Experts of a small language model.
Size: 12 layers, vocabulary 8192.
Below are experts of layer 6 (counted from 0) of a mixture-of-experts language model. Rows are named router (the router's row for the expert), gate (a neuron's input weights, with its number), up (a neuron's input weights, with its number), down (a neuron's output weights, with its number) and show model dimensions 96-143. Each number is 128 + 24 x the weight over its row's rms, rounded and kept within 0 to 255. Numbers have three digits each.
Before each expert's rows: a language model's description of what the expert responds to; "gets" lists some tokens that make up at least twice as much of what it gets as of all text. This comes from a sample of Wikipedia text that the model never trained on. Tokens count by the router's weight.

# expert 25
It responds to: Word-final suffixes. Word endings such as -ing, -ation, -ity, -ed, -s, including inside names, as in Bloom-ing, Bill-ing-s, Heal-th-care.
gets: "s", "ing", "ed", "d", "e", "t"
router:136137142114147101106093123104153105151110126148137128079126122087089143142159125124151118108137120113135137152118147163131147131137145117171100
gate0:137107119136143143136119091107099115167103172135143154164103138146159107138121106160163109103169099132077173092105138106169140110112136117084112
up0:145123131131118075114086119179112145085112157138105144076140111159155086139166172105157151119135097143101103071122084174119128097152133132110115
down0:102134128084160128115157128148092148130142153120112125152164138108055138131153141129110128169171139126158109129148128108123160145096119095154115
gate1:155132110121122098143147098124120112112167112145127104140103124084108118180150148121126107124111125128072097158138110158093144151111138175149108
up1:111131150104096119154106191136167125148147111133106114118128075137110151155157115130126111133134114110131151115123085108127151103127148135101175
down1:129117140115078136129127087120120149147110127139140127140094163109113135132129099137126119149133109183132125145101175157138140152112112108099141
gate2:125152123132135103146098127140108080101112108157126081093107155164131126169106137097126164102143119124132146145133159159111146088138145146123205
up2:154098153143111108111129130167175147098144125101155094149137113144163095098136108121116149118095105125131138113168121144125147096113122171139142
down2:112131096145125161099108133122160122105126107123155122134115121107161131145148075119142136144157146094101120122125126111097122105123186105141157
gate3:135115125109110116167124171174140098111107142100107092133150071096143152133103142153108113155114107089113093156132162125150152108156113108117167
up3:143093133123121120148132123160128144122157140174145093170098106132104081107121102119116130114142153143124101127147121141087159121130189110152151
down3:141132128132152120126142176148105116154094146135108120104145163152200127087104164151136101096151126099118140166151132118151142122142182118177129
gate4:095127102148124115112169170127091124140138129112145139110110139140094080122120175165126164102168119105118144215129164148133148116147123144148095
up4:134107115141131154079122093137089134122135096114112129092144141158118142116169120111167123104105130088123210083135109162143118143122095165146112
down4:130117148139120102137137130115132134126122149126109140152146150113146145116139111131125110191116131133091114106174138130145077191149148128137154
gate5:098132099122149133092138135139128139106165158132109148119117108088129124130133125142127157123161147119150140142142164123124116125186150117108100
up5:126144141093126097144074182073138147151136182163124086117131081141129096140162116128196113117127132137143113121154145118116123114104169109106146
down5:103110134151131073118102149100146139146128158160099132126132145104162144129135122106131122125117120162147127118098164139161119139096110157154119
gate6:121097146133103125167072096112103086102119096144133119125164121143122148123091124095138109132105177155146106161147136136123113120141146119132154
up6:109132098108111117137156168126138180132111111161112170150131123133134160126129105119155162094158115127143130142092164145120152113121110115118125
down6:108094113105158140128141116142147108116105096153129118122130154129151157122103168151156108143122083142146121169127143154109124109136134121121113
gate7:168192114137142139097143121146144119105107120127120100091136205148145119140036133134139106113111109151127159147122135119144141108157093149084097
up7:103143164158136112107127140099099142086076137142160167133108141096122091126124151126158110105136164118092155113117168147129099139079087105096101
down7:160127123146111150142122126143117103140101136096106127130116131147085128081143145064161129135149155158168127154169137126174147145189127074163157
gate8:111112106073120150135128104119123127178093139128158129107131101134135150162158132139137097081149092122135126129169123122107074122105144101132090
up8:076084123152136086119097109149120128125109130085088154115145148101144125145132143105117109138145138089153123109118136141097112156113120142132109
down8:148133134118156127173133152113071137127127102102155117108094138114105173124131119127114121142161155180144147128112100118175092122156096117099130
gate9:110114111146164138111077126122125130150112135145124091123139114125084183135126134161109127141157070154146129149138083138156123097119114136099092
up9:128115114110176102134142133123113132115112147176132149130083115101133169151113152128149170081115127147173103127101177108112134136089114124093098
down9:108175097105164156113141114136146095116130142177130153144109152147152131132098115182138159145115104145127113136105055085137137125113133133103125

# expert 22
It responds to: Spaces and numbers in tables. Lone spaces and leading digits in table cells and statistics, such as an empty electors cell, goal differences, and sign symbols.
gets: " ", "1", "2", "0", "3", "4"
router:152146139091160133119143138117111165121128130078117149117119132123120113135133112152115140138141142169129106101126092159109132126160145171138153
gate1:141140129081130134084117151150145127168089159183138134138118155122160118141116115101127139165125044138150149120137123135115098096108110117126134
up1:144135129155151124139130099113156141112107144100119062146097116112096161091138145128144102135114144093076149171130168109144155153139097115129098
down1:082115123118138135173100144163127141105145141121116131124131095145137148098117113130166146126122085104115145128113092166119126112117154140089147
gate2:139112121145105122116159106081139141156122069146119170164132149139121100155115148155147126116170103077094124119140111097125136123092124135084125
up2:124121105143113140109150125122106142129144120132103120128063154104143115134140091130122134122159120180127134086126138125155149128093175125159181
down2:137153121130118094106148165152079094163106139159118155139155090138150166102173148125109103129135151137116119120177130139131155144134119150120081
gate3:138130105131083165154130139096100137120151101120075160092099112116147116116100145159172128103159120130106116119137136135103095113075136092113105
up3:151126119133158095146121148159162126170126113068118100161126119130148103104134091166144157106135146109092088122132173134153083131175156157098151
down3:129116139125107132109109134151067136107070086133137186163118146129097127122097129103106137170153137148116139154085149157124125169145154118132123
gate4:130155151137131130151140103130125133113084146107167142164136096145091147089091139124130145137131195136104150128082177110153159133128178132092112
up4:107112107144117107108113069113144178124128150176128170106122116108126145154133115121103145129141117114120165130150100157120178126126131145082140
down4:119141145139125174150098149131091098090125087141124142107176120099148119117156138101108142159105127129110139124149102110144173077122144152123112
gate5:156162085123097128126118118120085117171119128130096137137139171125156132132160106105147162118122124158097122140162108104159160121123158116157125
up5:126154145138138100115152122169131127131134100097174168119152128159161149157121153154110116110178141106160135146131101139123159138171138109133115
down5:130140117144122159122109100104103146133137091132095148103069100117107126130098147152137138145083138119107077093134147116111112125118127088094169
gate6:103094152088110101111094106116150137095147118106130116139108137142138146141136163126114173110195151132113115083099104130123158105129131124141106
up6:081123151119104132084134136114132139118136126165173091123090107145170109057162108134085099114133115130125125108126104107124137117122161103094125
down6:156146149154115059152082128175118125161176134136133103100142093134100131158138105124128111125137182105146101122105126129112125153166101122086139
gate7:161120122153154115134130112166109158142095137081175115129172149115090122124120159098111134150110135089086155150140126123145181130152099161100137
up7:099146137132139151118160133165123097087107127099136180134086123141179148134129136124153086170111125131119135118112113124135140113131148127097131
down7:124122110102138134120126097148132146111229127107120090150148174093135120118147141185154134120123134150138109145153156119174114151169133100141131
gate8:147186127124101142143140143091122117120128143178137102113134124095149117111139105160145105147169132134177154127111150126135114163141147109125169
up8:142160115119149157102125105133127151135118121134126100079146086114083099154131176143055142126145141122098137138114118136096099163161142152116135
down8:148134092143101086101092169145126070131139132117124111127140169150117100119176089115114115113128125060125161091127167098127125119135188103139149
gate9:116097127102152130162158126085142151122117106113085097206163131107132184102148114124109114130112163114145124171102093109154107111111125120128141
up9:111143099137154151144150127153083155148088141132159143172136142155160127124143128127131126133152078146128133123108146093161108119185133141154129
down9:121120136136107116144122150160123114126128143120083122132125165108127138097148102127132137141139170124159143133071135095145153125097100169176145
gate10:122149109111147087114139157106127152126143135110114160094170145143125140130156131071127094143149153115088122158116144098130114111138150163130165
up10:114121088137130127084104096154145116130127101160170093128145155126178151172113127118126147103142102082146122098147127156187108120138118161126117
down10:116110108102132130146084114117123130136078090094114110131135131104110132112186142139138113118097106118104140099138117143155149144110162121154114

# expert 20
It responds to: Mid-word fragments. Inner and final pieces of ordinary English words, especially plural s and consonant clusters, e.g. pulp, culprit, diagnosed, imitations.
gets: "s", "t", "th", "ly", "n", "p"
router:131134147107073090150146130111131057123090086141178181118128144158107131150151131121120139160118121133152146168109148101120130162139155082093145
gate0:119105096118117104145119171110154142134120145107153137114178122173102151130135089158159181162082095095133137153134163077131142091157141117095100
up0:143152146193134129136163134143188087095103098132142138151167113159124136138096154113147127116117158112130163175103181097109130129156116127103126
down0:133138158131154132102122157134147162084109152136160173126158141139118080137138141127117134113170084158096147145133131127117151140119163156123101
gate1:146101123175146106168123124086104120140143116151115151142090160085113166159166148173114119165119179140100145128134087108112135132133102110129126
up1:117136094175157148122113119129119137098112108172147153152079136101114153129100148110119143166159127150176181146107156082106136156087128100094099
down1:155146117116105159072134154143096142124133158112168117141134136148162162085158147165140123082172075122123110083126159127162109128119117103101179
gate2:125180090133111110154148138142142130110136151167122133100090188155121144155111152097109163117125164123145108099115129139154137125151155143180135
up2:118130103127119150103135109138126126074214144088147152066133139132098125177119138128144122153192182136110163133113128114116145108113129119156140
down2:170164143120098114151126150182130142171125144113109116162132133150148130134107131144140125204108111137140106117129182108122113156160124141113112
gate3:129119100112096095144177133087111138105113162155134140066126175121130138153122143122160151115143163130117112115138120134150135166136112084130160
up3:129146072095112088126120107132118118109150146139099091131144111125121143148198131109104128105108121115128111112155148130101159099089163093174140
down3:151121118144142164131129132081131157111095138078151155137121130157134105121105132142152145127113097111111163181134097153152119117120134110130117
gate4:105114129107142124162157101134135084120146111127137091137152173125100166135140112163138132121087148164114163150133122115137137158142138085072142
up4:157148148134150125137157133105104093133128127127200117151152158151109096097143097136176126105103129111079142120097143120104108146146168127130071
down4:116113121113134132116128120109122109121148148135115135155135147189135106128135128056120100136117142134124105142084120112146151133142135065131125
gate5:088107136134131159132124146096106105102146110202099149148122166147133155122108143098185083134141136081112124125105124146112114155157126165124135
up5:080116131142137061133103081076137188102140113145099131111114109095119100110146087144151136098140133098127096110108162121151153147148123130144119
down5:166156145143123165142098130136115124148166111109148134174136141117115065112131149132105113124129143154160132121160107133127134137111134113124177
gate6:142071152146107138168087136120153171148098121148122134134103124146190105118118136094112173151126154152117105180081127147129110101131130175092142
up6:164136104110168172075130105090132135143118134142121133144130129131144113083098148113128097139092142123167128085116134102119108142143126133145134
down6:099139123152095133106188127152123128114107103119110118135138129129089114125150108143130157104144165125081153097157137105141071141127147115090099
gate7:083110062136114137119137133111141134127111145108132149142153132111122100123130155106134125138132105144134112096133128133146131192154144103106152
up7:124125109134124155134149127141125111120122103110125127133128142120123150154156095121154114120132135124165121104113131134139131139074107114120125
down7:146188109178118148129077120139145159133165135143136124126110140118145132144106069092112081160134106140128145162108120143140173107138172136122124
gate8:142111126117152104151114131134103087164138111131140123118128115143157109098175135121094113143157084125188166138160118079127129091097138106102092
up8:144141160097102127088131137133135087140123115136137128135085097103114153151107122184105122107135183117131173138113145139137133098095141152072079
down8:131101151139144108130109105134095137119121134170110181148151141160136144127111092104140130134102151136172175168135086160107144127106126152137135
gate9:100135130170145091093117120104126110127140145126148155157097118179160132159160125122102097126152111149109162128145159085145108157113120126140140
up9:128131133137168160107097164131089134161126118143121141133141162161134089100111124118076086159126148136129138141114125130151137144141144130165098
down9:169096123122143121117156119087146117159142140162084164114116146140129135129113126132126152144134107161133093158177168121144138167118102093141170

# expert 28
It responds to: Pieces within names. Middle and end pieces of names and English words, often consonant clusters, such as Bro-s, Cha-s-er, Qu-ir-inal, -ack, -ick.
gets: "s", "k", "t", "al", "f", "d"
router:169152182135123091103102160129126094163125113148151165100123130089114133146106143165126102126120139147095109135129106100144136111135092113117143
gate0:142103101171104119125081132124134117138108118112178140126137105077153142163126150106089113137159122141140066132099176128125106131129085159140139
up0:107064144121109112127123126131131091193128130096129103118131107117110129116139107119109111140157164115135112112156105148129094132150125142133098
down0:123161152105100138113137168116146169129127173105151130149167152146124132144118076125122111111120157173069144124090175124189099113137111131149131
gate1:140153124084139132152136120149194127084133160093122133136080100115140137125165150121152100101135183118166153153116133138133085124157095128135168
up1:111167183118128145109109139148111163128093079134122113168087122131142128153095123159157165101133130139124104110118145124135101130163104122126136
down1:149107102153148149179125138093101140091117125093136135126073111151086145126124134110131106091141157136135126148152096118099152145121099115129167
gate2:110106151151120112153105118113152169090129109137146155093143157164142144143122102135133145107127091159098120167097125131135142123115159120130138
up2:129120121128173112133164149100153158120164128140154145097147099102067143153067135089139158114113107149128154099093139142117146113125093166099117
down2:142097117122070118155128116157137120086105138115113145142146119103158108103136127114128099122139140165152107141108123132149135154114136110141131
gate3:142140142113136145128179180129056117110161124120070126148143139130084124095123172139087125068114089103118139155102080126105130127093100096104126
up3:121140106114100145120135155138129164145156182144205114123104141135152152156106136074165135130150099091141132130131124122163146098152093107128145
down3:117113135099154120176135120100151106135147128139114155121168068128137090153102151105140159176129137121102164128119135119125128153094155084107082
gate4:114156145140097096139111141156100103109118115105107133111212138108122139154116149151180085091168119127149154164144135121141124124093116128147150
up4:116133155082104137182138092139163102133122136134114119130113088135128117156136154087103145115171159130204123107082137187130127129158129147111132
down4:122117123139134170170076134091130151096115161139124141099153151076143120095120097149118142097117127133138131115126155084151083155147126156150084
gate5:146105104105110084096142130110142143109123141114115108093164161120171117119153146109132084120179147150101112134118129125132180154053064137119164
up5:133140133110126097121143061177138146106091160088157104122129184108122111138117124140166099156137126190116102170113132151142120146116082160154128
down5:178135149126131125112108150143147132082108129079129136123094143160183084101134110119113127145133133126155138085141111077131139133161160108109165
gate6:154095124180078117129151091151125108097125139113168145144096117140115140132183157093151145117147168145134151087145114165114130140138144129138119
up6:156104062137089184124125110137148112118140131150145165145136130136123099181082108122147117130144112119172134125141127120149100144157158088157135
down6:123159126141115104174117123107105113151135142164153128116126135142104154154162101078133137159136136119076143149140166122129125127149114118121149
gate7:128075087098122128143088107135151146177139114151104135128165107082160130152126103148156136135140140108104132104164113162100160117125165096078144
up7:112150119142133139107134090142141188142132168092116149150156168137148144080164124088156112176100079129134122096124157129132124087120112140146100
down7:134104147188085112129125139123122130152098118091158131163126089122104124133117172189128146097179127107126087139119129151126172104070111135141130
gate8:154127114098162152163135100158160112123075114113174079145146102139100162148144148120139161147136149154127126133110152100139121108144117147135151
up8:113128105131107119119138077107136102085144084136130107118157125125111140099111110114154101140127112118130114167160140133133113159101111129167099
down8:137118134066135157131115107095117130145113108115102138131080131092109128112096138049081143129152110188124128105133114161096109123124138116066118
gate9:145123141126115145127085141127085133096080150152115167139090083122159110135117120129158087128183118119168158132123100112147130087113126108113117
up9:131136096095128128116153157095118101159077148136111113100116116150119137136091114117118115108157110162137180146098109131149120145154162130114130
down9:122101134100178099124130141096120145131188177130077090149174123109096134129133136108130127088111163108128145108149128146111139151150088115130104

# expert 6
It responds to: Digits in dates. Digits and spaces inside years, dates and numbers, such as the year after "September 17," or digits in table figures and ranges.
gets: " ", "0", "9", "1", "2", "–"
router:141154115135123108138146174135077140159116122106121059099161117157137117136109111143125157128106141127107149119109117078116108106157127114146173
gate1:114146158111095124167108132119103136120099123122110113160113126144136103094144169107167114131108171129119108109142137123121140134163130160193091
up1:129083081086172094174108136161103118163149113115152130128131140156114103124155132142142111106125174104156098131106126133148137135168136126190124
down1:107117137112068092137105135148159111134114165147109130117120140120152128128107171125141140133131138152149148117123119145098150141134158166100147
gate2:130180116171105104114176128155096142142138124130071127093105145100149126096123110076132116104166120117172113187132157125097151169124098143157098
up2:101114114129149176169130138119127120084152116133148172153138151093141142107161167163127114136136130104095107104123151160117078124089134080104158
down2:148145118137115139152131141124110120151070100107131153121160130118146122106089114122125104155169159097097162121105141125115139139084126123144129
gate3:159135107101117133183104137150111137147101120137110112104102126174133157125165151144158124100158168116116106138113141123075163095149122113142072
up3:165093143118148165114113108130139118105112150152161129173148131138133128131137119091172115113096141103136105154121124098095110114147110130157147
down3:136113124066110127135145114108126145117117114152091125116126130121108144129113163105131146079152135146120078118121088132091113108145152125135139
gate4:114116130140135110151105160145117191200097114121082134157134139120119123144133168146089182122114110102111108128132117088134137112126112151142105
up4:098139130184145102105120103110133109134128149178151130123116136118117147143114126122160145121117107133144155172134134119137143098140140100114093
down4:131153110123161173146137196105086099126106089093149148111132094148148099094099148117144126148123121101133129135151094127102070165113123135139137
gate5:148113133145093098112128173127095141141161113151133091112131198141075137181102178125111159149131178132179134129130133096147178135102095145090149
up5:122143121180149131122141110140114124137114156135087153131139120136123103085101153117135123113121126136144146134116089127157099123156120178064154
down5:147151168128094122162179142123162119119129112116106169134087138103114141100147122103128133118136100122144134169141128158100108129151160152173098
gate6:128117145116131110124159154130137100154117129113158120093148118175110131098163131107107166101116123139116125138152145167114131155111119133144164
up6:118121121082159120154123101144141128104128114123102187169074147180136155075135095157148123059137129118141104171122121136123110134115107128150164
down6:087127090116089121124127094147107176125127172135119126136148133179114142132127137120096138145122135105112117174111150134136131141090140124161143
gate7:126059160130122113163126144118138125135105131107092135089098076133136182099114118101186160077147104165154167108119119116101129106132103122144165
up7:142135132130110089180173198146116155149137109121160132147113164145127111119160169123097098138102127116115152139129160091145099080108147140090144
down7:171089131119086143147195150138096143148147126109153068140119077122137081130097160103122116086137155104142100172108146155125160148086071133118123
gate8:110183106143129123116093116133167150093091085154113140105146108152158143118139130141122148148100103124139108155151136110117151149158135174154117
up8:099119074115157130110088114102121138117113113127109121141121135116140106153140120157143143132122143138154083094181103129127183159140141135154137
down8:142106132155114158148133153077116155126131100143103118125109106106137121124160114129138148133119112150150125106100134160115128132119113114101147
gate9:092130083132183114191180108116128127105103106131126143121133136121164126148182106136126124142153130156115138144101178181129133128206099139138104
up9:139110133161061113120114138135114121092136120089165127121154121101133121117136136106087105146104097143152105124134162174091183089109092163100114
down9:107081109144135143122096128125127121081134174125149113105165091151179132130120148124128144120130097111123111088125110175103122159122113146111098
gate10:154069128124136139138174143064124104172153104100135132080113129137112093104113146136137099157148101117164119129125142141125102122119115100149135
up10:161159122112137138140163137120148137096131147104094095119137116091085141085101161119122119128138171153151153182114126108160096091147108087135056
down10:085097099094147130130138176136138137106117154152080112115148145136148139118155100148140105133118135146132115156114108125194165157132089147141111

# expert 16
It responds to: Prefix after space or hyphen. Spaces and word-opening prefixes, especially after hyphens or opening quotes, such as non-ex-istent, self-ex-ecutory, con-taining, en-ergies.
gets: " ", " (", " \"", " re", " de", " ex"
router:128152141150104136182172120161105150120117148120158145143117114144161141118143124147114088166118138160160153104123134071095126146127126123099159
gate0:167101117150111148073132171144111165088124096121094124163123137120140141113090140103153127121118150132118141107135118136123135123135134133134094
up0:077115126136153109097143124110118091146148148122134120150113091143158143125104079130163146138086134087074166131133116150086085160111141179138104
down0:126087107130121089119142108170112160076111121143119142125137127148167117110117122152142150136130144103133136117162123099130111132148138151153118
gate1:135161107158158157161146120159092122076113132057137130127144125102152090138125119152141124141154172138118117080085144130132171141147139095136098
up1:161186130139138086132148078131132119154103136130141118155128058105118137126123130108155103113148132160139164111154114133083132137114167139098099
down1:147142099151104111108146095122168120159091133149113105130096095143120113122121145145137131169153099129093085128117103113081116102185124118127116
gate2:144079103133134125102118149169106130109155159144126126163127146097109120115098130138127190150139122118136115131139075102131124133128170133132141
up2:123163115134153108105107089132176151093096137156183145136055154113085122091148146108125134159114139141110145134161086159146120116161147106129114
down2:097136080128136122127102115040142131108123129158093101109129151102106116094087126118151143140083142112140107198106123105162107103125142137154153
gate3:069114164112112111107136067103144122137152144157116103189153141121106136107174149177137129111116138137158095164158130101105124131136117142130176
up3:140146111137093127093112118109143170114122137139116110111105150128106159100117106156109125183078132119122159089174135144107121148149104146146077
down3:112110118108133126126099138134134115129119133130177137161150089137136111125166184162129171087091106136137123134170105140118154080117146128153117
gate4:122126131140104146093092173120148090144088128120058157167121103101182121118139126171142153146133103130180098122137131135137114146107135131128133
up4:169117124125123132120139111108107129121078168099090122139125150116151136124148132115120132110125148137164149106121149110090103127125150115091109
down4:075165164143181144142097110104163153152139153130132135140158085119114100085128130125091114148109155103115109110114144116152149154120096132144164
gate5:103143115108119126143133124119139097102126068115130170154127098100137141134111097149071075099133076149152102111122144126148120129099103101110122
up5:166171127128125161154126130136119133148107154060127112142136116110180128129132143147139130113125119088092148139139122118108146125137139134097142
down5:132157140109114137150135150085131147112125154125138145121100135138102101113134148135129176092135159186098112091089128116136096129138133114126140
gate6:132126152117155157190141099123139141127112103119085118131123115159165131114146172101155138087089132152152128128096111112107157124122130102124127
up6:125133138132090124159148129088103099126114145093121150156112158106158122152135136121114120106155135109130145121140126177120153138125137130090099
down6:112096113129158124133127131165144121138185115098141124143149142152108114139077160129112165126151158108158106113141102111092150149128103110131087
gate7:076121143139089127156132131147145147159074123115112150133135122146141146154137197108160102136144129109120157130142135082142116142114104115133141
up7:089141170108143136081091169135095112125138132123117143169129116116142113113117159098127143064132127125144143149124159142111154102126119112093127
down7:158114132101122111075110094118071090139087151114119098098126133093122163093144083154153171115143120112138115131143128142099158116132075149098102
gate8:110073120135128166103116105148115128192177160121135121107129089148131120119128122134156129121120084112127096106083132108126128121092192128109094
up8:144142124085138150089095126117111098074198150102096079124085113122095156114180112115087123154141189111122149154067119124112093147117108123160129
down8:174076154111098122177141084126179097126110148137133132098149135101086113149142111120118110161126116154135179118122148144138115123145133110133132
gate9:154107092134106113132124122126149094115159137158132121111115127151107142110130142105165149161164127111128157141145133108103146148146145100098125
up9:074116150139122117122171165108128099137162145101124147134142080156195150098085126157110111114107123110149083152046103145145149155131121113117157
down9:145134126145123140102080127143104078100151159093113144115100130141168132127144118111121117136132114169117125126136101168146140143130139157090164

# expert 4
It responds to: Line breaks, section punctuation. Newlines after headings and sentences, list dashes, table pipes and heading marks, as in a newline after ====Regina====.
gets: "\n", " |", "|", "-", ".", "=="
router:110128120173124132120119115101161142141156088159109093165170132156161117145143109085122129146168101139118101116145102109112134135096117147113122
gate1:119137130161094170164140125116122130125126168124110141135187105179104122121136152140122100202136144122122133109119106136122095189138107147053136
up1:099140087111133119130175115126110103127165080121157145108133138118120159161173092086133141105108128150162137118172119116169126110138128133164165
down1:154103120090102140130099140149137138130134114131083136180117146105154145106154150152121083203117130054108102149105116138116100116139154114168149
gate2:128158128096115119100085147142176138144078129121128092132120112123116132093141122114134149119154159141147133137162095136143098068117081123123149
up2:113151118099124114117143119165113070124141139128143123112103149137124151143163112137158113149145123081103151102174164125148129123107136105100129
down2:111113124117095110160150131081129087155131151107120125104106120085132135109149129127107123128116120135154154103118135128126094150070139151144119
gate3:129122100148143118135151092094159114133143142140144130141097167125106167123125172142126147145107143108065138138144059139155138124119130073101104
up3:140144103152133128127148099126114142097117136128133147171162095127109161156111126105161150147107140114107081104144161098167105139132109126125119
down3:163156112137111105132122113115128152157136078127117120123110106127104085086165104120146138135118084178146123113134107136167125139107103132143109
gate4:137130139169107141114111147105081134164113153104105103155114110121134139115089099134091096109126120118105133124120168086105144119137139143144167
up4:151071191175142119118117128154074142105170110154091132143118170100124130093100094117130074082119099137119100117135145115099118197126153144142129
down4:105124123104130118177110122157141136120156181119127151123187102147113112156123113100108105098119156129106106141114153143120128100136077083114120
gate5:101109115150154106070115128111119140094175109156096144148111122110100147105168098103157149160121167143152104127106116115097124145103103115148112
up5:133143130105113095156113165106142107159136144132105115083146144108120119138137118155126119104134133183171178165129118129151149130153161112086069
down5:075151130116118087127108104090148133109152098134140123109113116154107114153134131141140104122125103117159142128128145099128137118073107138105165
gate6:100127091112134126147150139150121088137123111137133156197154152137104137125158129103104144113117093140188116089132143119108157118121125153137121
up6:124129146161109104093099165125095107101156159147143102124137085131092091152142115140107137153103140131083097147172151149106098096119121085120156
down6:095162135093103137150159151106156124179138131100115101150140133102091074129101125115150160122089154133143138095116117125124112148166102134124110
gate7:100163191128146139135118108131117125120078096126117133127115136131113122149117168105104103073121131158137153134109134131163142073161116072135136
up7:094094169068130135121097116129130104119097122116130113154062137123138142138102141102143119104097107123099189085140106136131142104108128167116133
down7:043108120161124082144142116119095150133100182105128146114137069151144110136132150158126121156117120088109095113113146150134140109133150079150142
gate8:111144131163136129129150158098094108125145093157133146154125149103128094148126120110125135155153161149141138138185113148119167114146199124140106
up8:136131126091151103141149126130121129110152130130205126089128153102134126114090162129119141140118122113087118162071122116121128146086140133146136
down8:122075144136113131156137151160149113123121163139132152155116146105143118132122137124160115137131111115156128070103111152130106196083131107125081
gate9:136128137154152156127161129092116182090133110131176150159138152121118134137137119158169133156103150120123128140116127122115113162142163119114119
up9:100131117120111143096120102084112105096120142074154112121181124110146167152103152148122142151156124166119155174108113147122135123134133111160138
down9:107124083103114182085136112146116114151099104128113121160154201140136120151175122136135112158141143122148123138105164146149099136129152112156162
gate10:134144090136094091144126078099149137122149143115127150139136139142148122143135144118094147167167127157094130080116104095101130122151114139114152
up10:148141142158142127106143122140080149130119143136129092146139164154082123113097110121136144133117150130149136096134107131147113142133127119126146
down10:107164106155109148122117148130125115108132137097121111108114142143129146139138092136138128129157117091110078135166131146119158174138140108152141

# expert 27
It responds to: Structural markup. Line breaks, section heading marks like ==Career==, table pipes and separators, colons and periods that close lines.
gets: "\n", "==", " ==", "|", ":", "-"
router:121126122128150171138094091147140114115145093116131106108123149128118123098118091112147143131148114163110141145164122146152143153107106163081139
gate1:140099131091139176137166094116172135151116150108081147147143138115126130099190149115115127114103121142150129129111105135116090126143086169133133
up1:139140138124082134132117109124163148097147107129145132150096128113129137155115134084087195131103136119152151152134162105147093159142158084117128
down1:098120137122165146150125116145094111142116155137137151122160165157136128151102143135070151128162139175170158134148131138123131152136165155132125
gate2:094105127111086142089153120153174100117137135113152102109162196115161105103113164049134108158108135117148137094133159131150092107148158139148141
up2:120103131104130174154109087068157134124142076123100120097117143103165126139143123123110106155131141120135140122127129090091108120111112165080108
down2:183184118199145121160143124173152132137134122132128149095127161164137180126098113130122147150131111142145132121107148124142151124100118152105137
gate3:117126166126101148143141103128107155169093118143138111140133152116085126169146140130121080110141150083103136130155100129113133087118115136113164
up3:161118167129133117097170145151162131098111131120173138130085116160154118151167155088153131143127174151117066086090138155171132106150138123132131
down3:141157135109165166111119131093159113158161163089104123152098117111127112095173167132160084146139106107140126120135089153168106110122144157122117
gate4:122123106172177093089135158108164108110172123116168110149115150126123120130112164143111166154158096111166134129111135081063141125144130122172131
up4:127117115172135088124097178091088162100118145153131123118129108114120085105138080120115162118147099119091114133135154070145159136136152137136108
down4:121129176088168151128128111167112125105123141115104159109124093119162110085113109120129104130164120129153125122108105115152142119127154117132150
gate5:154112137124095090139132098136144101163159138155172147149126127126137143122114112116099134102149142128121131083123103148115128122140118107140132
up5:076146119124154153143119119140135131110098106101163134132075108125120124100115112100186168093112143125156152094121123082144110147111125102133119
down5:136122167171126114123136117136156150111119116134182132108107126151137117171118098093134108093106117126108137102148142145114112112146143117095095
gate6:137093108124127155151110045167147102098156121097128128143133157133081159098126085161171141105159130146093126144142103113133137145148082113092132
up6:152107139101115166084104183094116150117119095121124140125119127102172131109124099096143112100127088146153122161122132156141154165084146173150109
down6:134112144145145164107114137145158120138155095126126110123130111120126127114128111124152153103161117138142149150136120125126150147096144164089121
gate7:108094108110124111133145136082178118128107134158158122158120107165097094147135125147133096151111127140193103127134097123119111096099152088174139
up7:138084119121081118092163123129093108147118168125159135142157129135102160145125098112110114120105183129093139124101139102146130167146114082161110
down7:112108115116108098118119113138124133128118120160135130108137121131161118107135096106116151119126086137132102138140141150099150133140123144146134
gate8:171137116113156132119100104118138144116108122118137131135177116144172106178122144134120146108124100131140133109108141163094117126133161107126131
up8:145091136097107085110135105107115129105142108121153143111150075163092152154115155142091163114156119115111135101127140129139112079101140125144124
down8:134145121178133164094131105112140166130099108097147104114111103153108095141111133117204133164135105126144109123111154141123122155122165135190134
gate9:134118115133087070098150141127151137125132104101145140162106106111133166128104096163102140140178127104148129125151185083128187172120174104108126
up9:141146137109134128154113156093182149153171150156109155204126093134132109128082136115118137116107148148171144130129109095112142111092158107160134
down9:158142167127126114090135131134156125142126079104114122086135195124152116122120130164096133145074118096144138151121158132084116170099110117121121
gate10:128135172152134157166098106135145125114137169143101136101202157151115149109133135139132105144146125117139130144129112130124108103152157164122101
up10:111106099153133133096115154134152140095150139137134116105156148149145159154172135153099187088121157106127103146160142114138168140145110154133038
down10:132084088089152110127140154146181137173153121104093117127113119114118106133131171124134148155126161099142084165143123146154135097112117138099140